python train.py --n_head=4 --norm_place="out" --attn_scale=0.0884 --beta2=0.99
Below are experts of layer 7 (counted from 0) of a mixture-of-experts language model. Rows are named router (the router's row for the expert), down (a neuron's output weights, with its number) and show model dimensions 256-511. Each number is 128 + 32 x the weight over its row's rms, rounded and kept within 0 to 255. Numbers have three digits each.
Before each expert's rows: a language model's description of what the expert responds to. This comes from a sample of Wikipedia text that the model never trained on.

# expert 1
Description: Opening quote marks, apostrophes, hyphens, en dashes, slashes and open brackets, plus name prefixes like Mc, Mac, De, Inter.
router:169162099118081157117127120089112126116082175119132115150146119124142214116093139091132133143173160085070114156065169160146124164108178146125140111147186144151108122149142154150065161127085144110168118158070101133116133124092130132112130164187081185119170135118060164170098094147129056136140171094140088137150136121154157117134060086134133121187110095101141106142151147107068139139106078151107106130102105129120093104112074126174163073109107120123142101123153161163179141165124096110126128122105165143160161122090173148146107191098163137055103142144122101111164136121153100168196142103154066124105098098074103129133130102168121126113170128129090095085135153129120094167096088217111204154162154145131183173081093135105178168158157139092193108139169089096114166143131140
down0:134153160070123144118177132165121150165108144111122120136128185169127104098058111112129057132158141173097163121180082139140108194079092104146121116147135107149112120105147157055109189141141156123100071102152148164130115145148120095088094096087141123093141122177137105126091180114092127121197153116120091099140147158133129136105150107082125147117109148122201186116146032118130107134117160146125136142130162076082121142089114120151141106130101079079131082093103104140142165117152164130092148131086109110109155077146133151123105105160099113135212106124104099142096126115103108177116146151130076150077140136103101114078159115085138144110107143089150123203120095192119113100117107098094085095108115144133098146176083081137153099089159107083149120099143170087062097210100150
down1:183068124111142128150141150116182139117145069175145166108178094103144136157106102135133135149044120099098131111182123153055122105162119090124079141154144157098210134137139098132118169099140156136098127137142158113122115138143188170153109119152153121131147127078174129135110110107097117119119175137155122113108101149146073178097172144094100116136099090110122171121166075095149103092133202077161131138144156163141160143160124135105175088158168073182177131067090186091093117109146127152135149148164196145087114121166150140093144089227125129126089119141136109130151110141176100071095132078095135140104158149112127129158129128101058099042166089128147172141087088122081153112155076075143132143125167185128121091163067177160138144134136150124089118099154161099153151129132080
down2:164146119134153121093151126137136141158114110120121128189133151146175105153134139108131091145131167139103148085128126166064080119119123148082139085083155148162125100083127069163152129174129114109135164116168070128084173165119062126149132124184112071144101084086149055111151088114071146116146060083114092138070101100151159142112156125158118192129109140172106120161116155121076131112123130084169094079125125156198132088148092090122106076135073184134130154131182105063047158130150141102087156130093147214089106172077050097095137148084108206124147154151133123156124130137163092158140076099109103101119150110080165149135082076164146162124133093179111183134099150161123201144105094140135146137125070154135099224119075185164153119174126110113119170098112131129128115116198176
down3:106164107101117116100071129165114119069097144133144192105125099111148090097155170114104119121087078117112147157100198150122130130119157109124092108182124139111123155157144082104107163090095107118104123142089119158152159078174162182117195083172105080126111112112146121155148110118081120173081137139121172079126108124107069166148173056106166104123049081073121129137116133133101114103066112176119146107157159121181178110068097163130104101121104163094103207172139097143142187168135136157110138138080123129154064139132058145108166214110087121095145142115072170176144163102125115094083101162144136103084085147113078146093068128149158131118052186069081110137072139150148175121137084183126146123123137147182176136143091110121164190082056164140111143154139145131047062170143088
down4:144140109086123103118080147117118044100125144121148125113131143118119147161095138095166161091099141087117093125143087094088131118121127088083130134123134055080166111137149065162044112147138134096132143144134147154147165126167089112118196144108140126094125127146153140151101090151030111100135065115209184148183162106154140102108111149107096135151129130114081148162149140092138132065090130151125113137121136148123139137131129155114090073104109135152144167141143112139111126137127077128159120147131113162151049153072112186144114186123090080092126248110128082096175138089202132088113110074156117094105072090152091166099150115167106148119074109057127156145066130152156099128094145116163118100159159087130205120184118151071148116118087129147141160090113117176138150103116083
down5:120130132099097140135145169152110128116147127057151161158124099141142072138117127103181136173143105163171116075106126092201113142125114075152141131105085142125103091102089096128122041142100138083096085114183126137130128149148162102095131091107148115110147149120107169123130131102178154125078173130146123110115132095099143170100127171117145135162081126121154117140112077124037125112193144117123146116098155124147123117178097167113133107226147121129106116119132144074100149164124133153148145148057119128098080128067132167079105141135170072089113150130084084097114122171130097123139100150118144077110164156078120170069168181056038167074117157110125202154100086131140127104124095123131143165157181100214115140159114094130134153136107103182106179111133144125099176153071131
down6:088144217145144146081138120143097140131117174118193167159136125165107131132084134120142138233116106120117130122094119086117125173172083127132130114112158118136141159160133143155135072151105169138137092103197138142122091074111105182099134140111114163150104167130106091183117157090106075203102116139136186163113130140059067142104135120129121105112230174079135165137091127140147113135132145119167133159117134128087120160131175163095154117154146158128180091161139169072127075067128118114153104182107137138165107166148086118086141147144086103151140140168052104134176113132037081115121109086159133089144086150101138137102058123172105114118181155143155155185149153112153151139168122142206192127110135173196061065150136127120098103153190164076118105124156139142121089152152148
down7:140137145130143168113158098152131140150078124117108115109102091090122125143174138063128118116136053143092179117161140149120045091113207135048141161095144160141090067107120146117089108182140130143156079110144150152106150176100181139146109118139137127138140087128133144099072171145161118106037084118154170153154136116081105150099126104131168107197076117072158148160123099113147105113124159125077079128113196136121082151161183113070155147114112105112139133112115114159158144089185089170089157147161178081167155100045127109155087169134114122168134127120111101136084149074114139161100161127081118124164157224182139166114122130120116074174114157109157103147105177138153100136128089117112146156154104158130137140135199128073138132137124099130163146093152059103165164148163165
down8:134126122129179100158158105082090144165068121161109110092111140128144126098145126103136118069177178156141109150094158175099170093090092107115167119138186092129129139125093146118085077106092087130166146181101133087088138152111182204119106113137126148071064156085147173144128160179160179088148038082053089068153167159161135049190162094130187143120119175179108108101107131201122139168069131136091121142156078149111182123132162152117177079136152102114149091054162120116123152129095132072103116129130092142094139139167112216184129132169079124143120205147116169084087150130166091144138145090111164084157178140122128114163119078115119182107071162131149220115143143113137125110104193150122142132174184145132154144082181107104117104104156121118129118165074104151143148094177132
down9:152147121065162141142141156163155122113140110115143161136120126143150103132179120119140108104141158175077111139136115119180132200154103147155131129118144167204108097049155098117145022126128127144139137144093114119198100130089102181182130139117161128128112121180107063103115094128123159203069085134186088151176104148111166186113100118127121094125104149185100098169112141096198052103176210135172163142092125087165132086113145085160088161154111128147132152105136108128081155115131121121117074140141161121168077118173065149170168091124135140146131073185132109198096091089150166176140112221150188107051168162104130089101079125064154129098141143106150113115102173059098096119130114166110164105103120083084105148125157166125109142135143106084142120073097146096144089139185158
down10:098092160134155127142097171146098167143154102122162148222105130137142128110098133145120150120123124156126092103149158152139179097109191118118125182187134145144058116123088129123148172141141140144127060113143089088161172125139104105170069109095125110148129150161112135142129113188097113136100140175122130126143131128084100190192101100177125180149160111101054127056158162143103134101131078093094134189125118134140136137136109145105100130150116038103112147158139134162127131103195064117102180125077142155072154152133094125119076156110130074095133173102162136158169073129104137113150111129161127130112163074228140206161125096172083078116178153104140146130080131140171137108103153122143086101170179133146148118122169112133132149178106101144147076116133120157073088160120130
down11:160084111160128177126059172128121081155144138136143160185099099142157120119139136102171128094132194118107108080177091153100079043135168127117189140136168135128123144141142172119096255076138123132096133100107124146072162176111141106199142148125101187144039113112097103177120066137148072162165141128067186117128178152092151126102123179121133170155146139116159127124157080130105097102109110091146120124120139118095143107124122071117140107058117072112135141183123166180130101074044129126133150131078055109092120147083167122112167175114171200086152140164101078117138133168152105090206139193180086178131038147096097129073147073094115178107150133180094137189125151153119150056095162085137117125101151075126130156113159108098119111110083141142103101068129152145097169112106120
down12:126133106059107136129140065132132123123057171141136132122116130107142163136155129112112149157126095084125079127129099105126124255144098131138135190081127108120133088139096117151137000103129069126098112135145106109152082163119103109143097125107129105113116127113127153112142165151163124122102099134151120123159127153111116103124148125161152092132139107112107123148113183094158074106169178131115179157155066114127182086128137135195138145118099156120155103129142153147106123129146104133112123170134122102168067113103094159123117123121114117101101120118067106127118144149137118137133096113089125125138123098138137134103112160126131113121102124194078167163137080134129169130169158189155180168124115106183119180127139131151119114122127128139065105160117119154110121097125144
down13:094133066155189102139085154120140141137127129103131045116123074122093124118102129141162140117124130147114134154109076121134168234112143104129160074102118105168111162108035114130172110069151098089128130218171192124145140196130154148104133082102125092106150184137148123128143176149110166125106117093129127127131149128176119141124164122151092147128132171150118126125113147148115115147149136150090159173144071172114196134175100145116170130129084102145075132099090120157103169067140144170078109090149129145135073136091145118063142149099120114158158125087069127187080138145182087170014091128145163157154163142103139121136075223110135109089175129080153107082111102069161095164121132153129210085117099149157096103153125130140104173142163086112149134054107132110102167155173070
down14:125109117042132118147121172116102159110134108080112092169147186063165105095156128090134096119131114096130105149128230148117116127053110109120107119097106149169100060103203146116079160144133132144071070104059115150101178055129064164106122141129079147102148101099148104153078105130108075124146160200093097187145116118112123117182104093119094101142123073101062187140114107065166152119093094125135071122203137148140169110092124107155150106124129168170178188182167120143200066128150113150164124125086107134143131188133087135093112183084114105119133154141069105163173155135140101118145132139104144131111154105143136131137171154146148096112144145068119142143090144097165101128144154133156148158170151104117143119100127096194154133155109161117104083141106127066118146162149113
down15:201129109136110170113130150095135113110185113157142147163131156129155108084081181222168121151104121115186189126117116139154073165140060163140101114092115096175139088104122165126168172101118084063189157198136119125126096114187128107120155143139116134093124092090144118105158148158185065135094143092097174091141165114098147141127168169140128070094130146085151111075179121105133184132164187165171174147139136105117113162100172158138129089125146095098131124087113147146096114126090100151098114130139174106113202165118110136103163151130142135178134181108119115069138095195092128163086060087201163093108159165082181170080198170083107191135103118125094142143111137093099144124135155120101136118127137086126106181123127128149135192066169122092127140107083169135069157124111110
down16:094120120085078153153078100194108171142132137212166208134108135127089114142131077139156112186078118100140066076168146113129097135119202106191081167124134104119147144081186176083107125089134121207151138112099100137166109128126149089107097107083080174157115066122071096148153091164055093137118091083139062109110103131114168035120098158093136135139123133151131116135098155115151118126097137151161175095097093085112158139054104107119119135165176128176110117078147142114146097080091170131188111116080122155205136092112098104149131185143159112189131113134151122120119134155126085115178058100230088092132112134153175173111163163099136144153151094140151107125162104093121182113102159083074153132125126131120148141099100123122117074119127163118162045162153100119109137133147134
down17:123146171072159048088078135150076116120111110178147175162116102069143098108110118103165139147111159132130151090121146132062099079135144048093101106156175168081136115099033139102125118129099115140142124107135125102154179073082174116117117143149147118181108084106148112095125143104131137113158143089095166139155110050097142096090143085118137146106102187167052087126125187173137083161104143113114156108123130140162125122110124164106140196118171125117121120140172136171111113119158118119150130119148130137047151158065162116113082140106107211100132083074154154163124096073132149096116091150102131088119130073183134236138104130129117123156084183064152096060138145173113128129085123109130126160105118156123146109108126127126115112134185141097143114089150139119116151192165117
down18:063123067078083135136127064106139141184156169132129142123071128136151105115190096106138118117116103145152145113066131115108192114171132118071153152157140097107158128211125086178082118093164164165119125167101126144101066109148137142121083169061114159116094175153110099107127152116172149128152142120078136128127115133138063100148124111130149111182117142157110141107088088083140123115124131173116156142119075105143147216153122115105080088155151128136142138109148101143122168152103051093106155137199191145096148098138085183132174130112078145059189114139108138139103132156106139139129095046102076106164167110161149145183078133130174184090126177123104098133156148148135152139136190122086133079114162095146123087126142139121103086111158123140094115100115135155097131131103129
down19:119106129133162078147089144142128146129115136103193079135128098162168094173073123115161083117148151115082119099139148137149118059081131126125093127168148162128088097138136168105115139123101130117142133039180085107146090128170116174109103101136111144164122088149091150133110173090175124149160128162159104101121092089080109096074090111142212148123155184167211154149115182124138085092143122140117143133124079103070129131113108118060147118135090095143159183165134160070165207093110068119127139172107129157163111123196204125152067141128082149144187129146043171134162097104161137084117149137167183144135175139139130135126126112161148110201116172135117189100139089111143135200165121150164132093126105141191102096136133152151122156118088127133132134138117115129097101161151115
down20:164092134142145108197140121089128113150134134142179148125129105211121072115131113153205166135091220125114136150116188177149089148129090121151140151148146103138067117114091149150148134135118117137171166129139142146080068100150118168154163082111146113104090166144120095090069055156116160077095111159092107129121112120201135131132088123155154121130094106097102102120099165183120058114114108132162091099132103137151157157185120089110100171067156115127141159177130140047109159185076129150147117145101125156137195075131101151066102186128110128086116174094162151123131151161131128147111139136122116132154160142110086125170158095080111133120107125112129131075132091168128208131145126111142122162131131176133070086155211150131121119097167152127027131150118162088102123150121157
down21:128139110105160113181064131171137103119145132116135047145103151150119101114128091136123116174115080131079171087096120116156070134134081128167146131162130130109149175132090109119188106124122130157148176102156152133157159044067155128154158131060133121119107084144175095042141182069116117059144105154176130104101087114179163197098144124066148097076097139087105192081151125095137095135114120135185107150105164074104088112135085093133121127131172113078079045091129077090154089106096104182150179163105117135121120154149101148130140110181108151123171156148127112151139151115102091089070114134105140120158095083148159100108094176101156123175127096113151130122176111055126166157150133161152136121134176073163170136123082039155111125106131086121111069137099114109131196146085142
down22:062104113095135115138115059095138139125136138142155151111134120169132124117175128160123120149082169187130157138174102093142132231191072144153143132117126146093118083102146104162129000188154130139159143111114116131125106113153111141132144081065164121151147138125160127086146161188125177148117125174141128134144171163186169173114041126152187138102160109077137102162143136149133139118144189104084162172082104079166174127158160137139181180130119147129062090118137136121147120122118130102146155114140118140132078127129074173178139162046078122102116114128099111089112100138096141186113158092138115093191110160161102177113152070133114181200097083144144127156134137102146160095139073108180132137126104162076107150102158136174081123093126151111123151112112131171174144111117105
down23:097144061176185176087155084149091136108134145133145205169161135102133090133069060136113120146132174101144068144099133135150149094103119119107100119084119049151143116078173120124139199130100198117141183103107179160100083129118207079142202167200115159139097135129107097129139102135153127141163112121103146092133090127198103101113144104055125199129127119189120118137140105071138083067133130121145153069123080137171106156148119172124165214115174113133139167080097160100171069149200136125179174074136081167141078124138128022117155152108095074110130124132120164169114088108151150067060135169110112140137156142129145154151130219094079081051134093132139113074137118158118154086190066112115141109132098120153147170134179171140125147084141125137134193140115111108129165138081140
down24:180120111083083186128168120167148168143218115112132099129145167104137110125089133083117150076163179078110157161092099108138161235141142066101170161115095101132097160167151120172095026120233123155077116073116167077128129184206138069189092091096191126185201134176162153098089159170097168158113081121105140150121130134113120104196113194099114118098146118145142180135126086137146149112140132134125138128163149121145143163153146136108119096128090080161145081120173127127133122118103195098121080116133125160068132166165135158094160127118130102107139164142072146134082117118088163158108133125132122073179127085155125119080127132159164138072123095182126114138161115122101171119121173117174145135098146144141128204104143119124192164162112129131086137117073149179092124064096195
down25:100171096147125116145097155208105174132109193116112167114101111105154113134094127171101132128038106137128150079203096129137117082155118117114123131092126146138132096082118146102118255098171145128157121126087101132163099136134156113221102119147117083139119175136165178173124092123160116088131165150089096099079122126143120123065170121086177154161123134101098128109109049135123087152135146131118203124118066079122155092156125084173107115147112161071142175127128137166159133117153092174139118142075100176113112136135117170176118099136088132122094057095121176172138106128100084131087140152148106169133119121085066147092212135108094132148173137096091099112075080113169142108128103158140144110159128164088137113141130114114095180092092165125166104120173090143156124178106117
down26:131077096072136218094083121106156070103105150125150138125115067137078154143143128142090080159201188126169086137103133082134143206126116142102125122184161161178104144170093141105116094149139105161089118116070114166141085100077109113135078114123138103169158150145074080158103131103130081085119106130123105102120122108069123109176106121154129142150195054120149121059123100155113053128134165129179144209141112151108114122138113108130108194149116162141207120111134134106131124120148159102049134129127153134138146085075119117139151103145096080153091134121124157139144113172189187112167100141091128144100149087084141106129139116144137165154196082122124119152135142175179137162147153150152087175166112092120156083137170187129198124120154148109101128104099143141148153095117133
down27:142138155128073115121119086086131194142178130096116090106133118158097115115140169070129159080147135091121123099090095105149169227144066089138141220088161157186169113137148102147159000117127158127168112124119117200121140163125132113147156125117150131100163087145100137135123177118163137145108148104119178131148162110175121152152151166147121125095057158101121129153162129057144132073139167124118160112165144103163120112113168145138158154107122100097078120176102116140153134172141151100142116149101133157143124086170116124127129151161112173069097149106122137118116181159152118139090078151091123131078138095150128108144136149117084133176084105193082104121129153131152151154117177113115140126147125127138100136155136170071154130163127144133105086094170133146113133174174116
down28:118131092094107165179116148114110104085088100141159133073174124124153097161107121142156172101126183154130104127103200124098180209149088116143135155182150105129185117152130112129111000099150168120099126104142134140152127110180123102143080111157113124135179177112076154153123180103105092156118141156138181155118128095168143115104108188174175158126092146112171142103125142133121133045193158118108093131120109116090177140126122147127120085187134093083120146142157124096095154066103142076114135165162146165163094128209132142134129107147098149102093151150108110105172110153130168129097074108113094142153127117153079118142123150064115106110131021161152146134053062119140161125092114160144133145127114126130111097118192162106154125113121100162063131139093144177183121146087116
down29:147124153126087099158111125121106164145119144057137147149089148138160143080116143087136177153139117124135133138111105191149150119132095142102122140102160205101148161113177096170132025163117228077182078108155137219104118139090097131037079099106127136167119104132138103179126167093128139101090107091072151136150125126126087130143077137150131156137165152126113114099129120075093104121104191095168083145202126092138122160107166131127145116132085178167134064138189099159077122123172094150116103148175116164165139092102114155156083105145091169098155117122113112176154192135109136074117153142104133128164065125148137151104102120160122155092181126112095197125171139125138126085201131124101101083154168138188086163100129116113122089091165175129115167176149136136167150184131093
down30:146081131122137123114116144157129100121164183109121086103080094111137134170136158102098133109158134152115160074121159151135149229149131133145135199170135126141152148138066144147162000110124184108155105147174127195148149120100115165099115139084098101154114109137117110156167136143170142151083097088136133199093188110105118119109120161154133116113132129146113160172133167155148185066158179105125110126111083090139148122192121151163153117086150148152148151159143126081081148102141143122122120103052079099125128138104119128158157164131120152115105144135117125088130127082115121180141127158148136119088175098131110136119130198106094138109137108131125172076113118108173100143139123152177117149140140109171095150140187124123086137133180141141121124115098131137140122127149081
down31:151132106159194128161177141167087143134161071131146090124110151102152152218111198168142159109039210058134109128138152128168153179087127082121135181084102098109126158123044119154129053083129108134162126138138112122143094090131115124118124136139175092105089114153143104129116110144150099135033110076141121184120140180129184091138153116118139125111122125033135070144074141138097147116133158152134141135141139111091164131139121152105182159103122117131134143086154149099094187139155112171173113099207160177105128147146182144169087130185163135125076153141149112110111164166120095167142136151135150141152137113164136178077141112162125089170087088134099111071079097130120141100085116139135094115126062113159161149120180137154123158080138149149138087138092132163157096099193107
down32:161176091118158132158142146104113051145130126147093115050140119078084074165154157138085112122140138113130125159133140123114114144048109125098190137165161099130143152146146162116126035082153100164159089088103088124124144156147086094125072128145106158149122088130227151120097105173099119129153022134110080124138195063162146120178153155093119133128143122117131062176117143146097114171098147119121131125089136159095125116134149109132149131139105098090150136055209103121152109037096169155136171108098132154128112073146144103146107176130163158118095140104105177090102157103152126173109117057167169126154145101166189055070156119117141106087069125162131202135180131124127137120083137166114133145151107186094172096140136116134170112188192164132124149146083112129124147110161130
down33:142165136143179155100172163191141088097099122125103176123142117100117083133117114154123164101190127145159154182087141125154080115151113151086152110120156146142088071181083123173139226119149081145159114135169093165082148121084037128213137123138159134140182169121117086110128084122091102165087111158163127170128168084120142170085149131083111169160111145125085061123116090120149137100146125110148131180106191095127104154162175120137123138152135088142109153142118123094127142065203131156108114134116102097188145100117120117127081137137197132194072113103133184131129143131126096157144109109133162099108113168170185170116179120153123188159096101091137154162147153069143043122072128181117157143168141175094116086137117151080107198199174185079139211112131173093123100111119124
down34:179166121132121157098117150175149067111139076134159119088059124159124135101094139079198122106133140129173099095068060131165143169174101170110148139166130093113075133090171107127165088127147078089142187082107129092077114052127101046093152084120139090121165086133158135136177086056169159153126077132153104152151148143146207192100127178200061153117131145164109125171123129177137131109120122164185096132127102111146134164089171153138107133110102122161114123151093096139046147110110114134125121167116042148112055184111109131094155085115228124115196133123101137131131173122167171127105170150143149097112133109100160181152107188091136128104096122152139122142115109092168148082141130134121078164144144069109101112109100101110073154116116096118153128113125160145108113128148143
down35:142065093142146130194179118167112098113167104158096169135172124097106097145127138090131089102150151183118132150109157089122040058081152125121131094158102088172095090225116122137167126163165106117144142166153125123099137132100186097130072109147137107175155129151114146147094102106091119087116129121096080122098098098089102148173183106110130191168121155161108055088149108118176091124135133083112157144157110065144134165176120092113120177162116110114106151137111163103086108091161127107174124123088104091192149186064128115110109112114189159139089097080091167094113110132108122160127152088164127151091115159164171175066142117179080111135110096054067148110141066115157185068157112167084163110135157152112145119160143164119137168159074126050111133124098154126156115140133107
down36:133155178171088122112137093113181108072106167132186160062122141173081133158131142084125152154101173102148145139112094113120092134152171154118133172148133129144108149139149169092087075129121100105099143155156075164156118139163091087102099091147159168085142080046143127175171136131077102103184142157140116133208161084138153131129115159114141071068122098147127123061069121138091112159188139067170208124170150130119174195141103119154148062156163163137104109125081118159091149114086122153090162152141149180129138134073149149082103174181164130052183158095180136063167142150138161147175122122097125075100122081154136137155118155119168148102130148115110143113118117127188130117145191074097139193149125084077133122133140135091111100123117176157170081081122109133106144155059130
down37:146147123136114141147132075148117117110145157171155182125098124154111097121161130143173145086205177101147075111110133197076170085063086145094192148140179083090108123141113153141102163111087129068130122123094109125098132102135199132123088146135119163118128184084121097150134150169141153137128104142084135091217192107103152071136180111118129109104141122156158121131135153148125089136088167161134132118079108190123138156150160123151140104162142081115162097134148171141081143164139132068098087116169136119091169124106095163164117108082114137127116187130111135124114109097163111123143108097121121147117149124147128124120113083139110144106101173134182162124162137152102133122092255104137192122158120163112157100098143104107101118106130101164144138144203109152143172134173134
down38:165108136135176063144172112140125093088152122109139095126090158117111092117164128140149098089197217083132152132108199194093102100108139148172186120096225050133158150085107142157094139128167078085142134087070167103092142109137187098101074121164124154076139172110134113164100138142111170103124083124072145109108135175131140135189159097147162111102124111173129098159099110203114097177147146100110102107126120169123123127155120144171096094124154127129180127130164122103119116030149093137168073104165137172126174116161124136179073114144093136144100197149151174126081133162154107137110144107080158180073137083079116120112146123127100099128178125107169187052152133141095134147093174103143113156183117104137182137151106101090101068087125109144138125153099110118108164115159123
down39:160063136121139081073094160180126113135167123084137105142148105102039088120133132127112137131171147105147168086153128088162108204139102181110095130154150142115131161166139114137135087159123120156129107103134059164111121135073058151125105077124072107147148180190068105157116160137159062193123097080109124189115107129120099112120136142101149126128137159128146144138094098156169107106121105130184105175144143121120130131134198139108128184127173117121070189116123158121166126116161144162093121121155213092186181089135106112089123143143138105105078073128112167127125093105089122133091136168152187131143122174148126158098175156164152135160132129142171139118115090122129135159178129161152123121111157181110066129149176178077146203122140145150119161073170183047096169156074171
down40:094094125139133104152103181207120115174188164122147221160123139169180129146109074156159117134112125086145180068146152102124200099121113123117145116099101077194135100137109135089143096097115107081065079086139156169082131137155176130098148103151150173100145155121106086134161173177163154092150091142129154130186152066128155183103118184139103111127130086137152180136154160175104054096133143144210142155127087183130095123125156101096116126133093065187204172123122119126187140117088091132152111110129163159177084084052126084094119158136182079126103125151084116088145111073195136076175197076115151074157085087134120140082120161095124076122146132166134173174102101124133127176138167140103162173129161178106149125113103167139160174088128103158127133140093121105102162121117106
down41:120098092183115101164095146111065109113126127163166175096123106153092151155067175098170120154113161102073101128145164037153118132173100143111115200136108098128130180188092117130101024200102064130132148105159111104122168195106137127142130185129111160069099127118130166156188175116144115101203166145166098176153127094150105082083174192124150114093142116092124112146120123121151151087078090098131130124118160157119186085168138122117171090073136138149147096142122122123102168101086135067129160144156201147176079095149175152115092158161065136140139159145137100066134167126163145128160145102107130121113169154114123072087122151126175131176106117149147131180113156135126107125105170088126179132126118154136114163095122140115152137125089112109174133171161161142195106118098163
down42:115114109164116121164110139121103080183172140113106100115105067162123092082116115097152129128125121157134117157077156128118120153123109151180182100135090083154118066142094126143189083114158170126185164098152101147115151077123165222133123090150112126061073178157132163109097090103118171125166090116101119104130089160018127145179152143129168132088124173139055149190121116196144157078141146117116153152147101119141167120147152149125106076123139179100155145125155078163091085134139127133113113121114136088161220149121108128099077160105107168125179034107103125169124138134128118180129124147084085107163102094142146089136180148126192112146116131180112125135156117155141137123179100137129174113145182091145096108134175167171121108131116098127115132137138170093133153176112157
down43:157106145119095140111132076154095123135153128118134134146143158095057086148139170140155153141123135083106133123136112073156132132140067098084105142091137089143028117106113137118099131089125110130150244126103090147144096119115169080138166083118154128177144193139120189122141120093129120104091061094156086095125181134151117134193125158146159111137129127125141089167123076131136124143162123093143155142115098151138128141160119119136119141113139176118098212113143178129146146131127085138146097113142131152164081132127063129109159203144088118175152147139121078135142112168171131139079111125128125174165141139152152086119084108082168117154109066157120125131131121179095108154183108115136133167166166110175136158111106160063212122175130127099070156129148082169244174066156113
down44:129118186159178079127137169114123188195060156110167080131078069128136101168138107105056109118128132126130130123130120139158141108135123181106097081121144096119085077130154114135168145107067115134143075138150125030140131132105158133136164116065152131165067157096153084129113127128119154139131144206133154137145119081101131143090137145099127183095091151139150144090142124153072078115155106152102084100079136158076085159142153139159110094097080128079087100151063147114121093093157086186115157104141119121106099087144055072145180130144121126115161082103098139115098184191142132159148134096190099111097097170126119078146160164055176153140157161112103116137086139125107120122138109107145046122088112151091078126195101105131078117144139108105083199150136142105089107140148112
down45:114135118130085149132142128132126141178179102182115144107168121131170128156105124150130082145072116133164043140142118137124122082129123076103134136086153140145105160126172106130151133113198117157120109145102120116094142164150128154153150116124152113176099150145117102154054103151151127119059066093082107089175105122149112188118100163145142110208104152147209096136133108128107087160083121104119153127192115101148162143114143179085201107153174119103156116141140130096053103133127121119106110112076120150112186162188103088141077097166051120111185139148133172139130171141124068064165137033102090084134145133154136150100137054111124187126085085138073142128180129118126162076067091172135123134118099110156134123105106106159084123123082177115087130128083113147089117093165072
down46:121146060104139168146099172098106103106130185145085166130108094074093119127113159158094061137105138089108169059142112130115106115069147100101143061164139130148128143122171000040183151073136116122155170127113130109139157151072126154094149191052089050168099102139124149096163130113158156170101132119114094121071143126141121104135089104146081134119072123133174167105136126078127121123117093178124104145074110067146067167097131117072166167096141149118137141151116149105075132116060173143147150162125103130124189126117140117148131149128130122212145143144112109120107108141125091137127121245073175128107164142152108166131131146121116127104165129170122106154142091094147100138083100093153124157134106171146149096108181100156148106116179116164195093178101149151138077139127099
down47:077127153186120069157165127182061145164132135110100187129129141151148100115145108140159092114152153133089086080113160143113145145114160103082172107102183149155147090098141094129178229090126137115124116151142149122109155067140094176137177104208125069149138142098072051146200138111083133151108143126116124160112067162145113169096119152135171157143134156137110099137177148087119087084120065111188131120130095094127180096180107161137105159116093138160083178132104082129140104124087142139116067132134137149081137087096074097075137179141130146118099099118075143193116155147168076074156100093130107128134156087168134162140176078186103120156092114157117086167112050104136133140125135181137122141116154131125132093120145106190171203113093062117103146125139141172165175160122062
down48:137155110110160120159140120156109163203146084140117144082121175121117152062085095129140129136100108099149085154147115093137118102088174224160136125170152107160144085139153149119105089121149130119137117095130153089172143149133109100143129161135157212164114125139145110180078187108138142140143111143150102149115118113097100173102136109096122099112123165180144104136174087135128149075131200097128201170134122084168177131105145081119133181153146151072121138066154125127110138139077095143147142169156138170146221147076151128138112096061137134144090152190122114106154124112164168140069111102110101135208087129090133137087176122103140137090050100112122186171082193161145179087139143066113058101145126106062108154143108124132130083076102191110109076108112187147135137127127131
down49:155127124146136164105128094125112131128065087109082140142140132077102133122178160104130077110134126131192139148150140138128149079102177131139078096087097164149121126179205176107133132151133140119153118103090130197138053131135113111145153092106086161150121123160130118123090111097112119121138104150106151140135131192076139045156070092212090161128101110123111147121077161117085178100133139184112142145160068143059163151096118098141143141150082124132164089079118105223140107162159114174122136157086091160129185143123110119130185037148128110130135111145151189148146139104124120077103140085102163163144137072201114149125113182098069126134103150099142103132148135159089119196173190128150094150149114112103133061115158103107135119152098085089161119152119068145141089113155173
down50:176105104105076179116117148123160139134159153155147194105143138125139203175105155139199148117137109087174127089114137100113150170152135091106148156146098086170111156168101179062110063066155147102070101074113107180145095172132112056115159176147084124164139098164098139151112110155183126165093103131065135106123144116106146125142143166141122175063158138115146149135100115085095065075144126170125131036150144153126133126089117107168125069101207112087137115175151124153109171113084118108126150128057143138163090155108075077132128103165086101141181128106079143185143121145093124109116114150157100117133097115076118149090094136179101086134158114128079112137116131137091150116141186088130119174118131119184111105150055125162133094126118089124149131154143113105125118165168110
down51:123143148095182091178156188164129122128123120104151119048147107140082134116116129162161149123082133174168127126154120190175105230114152105089122153133116205114147145111116092175079072154172155122086139084095141173121130118161057146105087067098116124108158150133133108085144114086107138134124138136113154086102087162174067146209112141091151157109114115078115132131103151099093099108142186132126121179193105136154155118189180083187130086086143108085151192167113099130134159117151124146178091109087174149156125070166121140127083136074090130112119145104117153206133130149062176165162065131098178150129133100105115084153156126101139144180107176121166148093099096087121134215108128175120139173177165115133076117170118111175200132188165210135127148133143126139098130130110114
down52:108120100085090146121131153127117136130117112115132098159112136093177178097154080077139112180134170074099120125113105108171118120155132109160120169107151132076109140128088091090128133119101146121104166110168144127091162091179144119116137090100110087098134153160109161090130152148124168089139131094192124183122102125130037134079079095087130109095114099067133114174109123135214112111148154139147091091113112099142155066146100124083205182103142107105182145202135066128156168089106142087078121167118120133114097062089175150108150188167120169113173138077153128061134122126100121093208100139128203126136105155119110184090087149141132129119151137117148133146158115171127094146121174135162107134116134144100117036120129150204132131069075106113089158133134116138124161169094189
down53:109107139158096142111060101107097171098093150129054123137118159058139101170118120132127119198092174153147128162167083138117191100106114117143144092156192070143130111142121129144145230134139149198124112112126138120124117075136116199212141123170099168140117135108099143140163097097099159141167094140181156069078191149112062103180145126108143144114130128136165165162124103068126086140060149119096158105079128130137076160134135098088107098155161123141146137117166133130146166123131122160173137146094087143054099109157188144115136113162148055096152105089103161165088109127116132112116120162075097136092114150180133124155059096122151106107071164064128091051173076172157132048084074108151151197178143104098147114085175169104131154154143136167172148092087148139132152123154133
down54:096089136115065160081177141143132141170097157098239114123096088105147147139148066175124102159135176112130130100158135129112172201109102082115139182161114090113106140077127115187135123125118180126164161156107096141206100066147148118118082136050152099180163145102093103084112135132162107120145166118047091125107138134104194128145131126121145098168164103113105197061106188169189142153118082155168096134099116162143115171145148048096128173058083145144125126135167140150096099181090178105096151146104166122123111073103120170134155150163165095085126154146162097133106124168147154143109112168155123170148167133087181144170137123173135159116182111140094096129149146148161149165172195121135108169160044115050152080172131161125171129131128185139077132106162088123091149158090136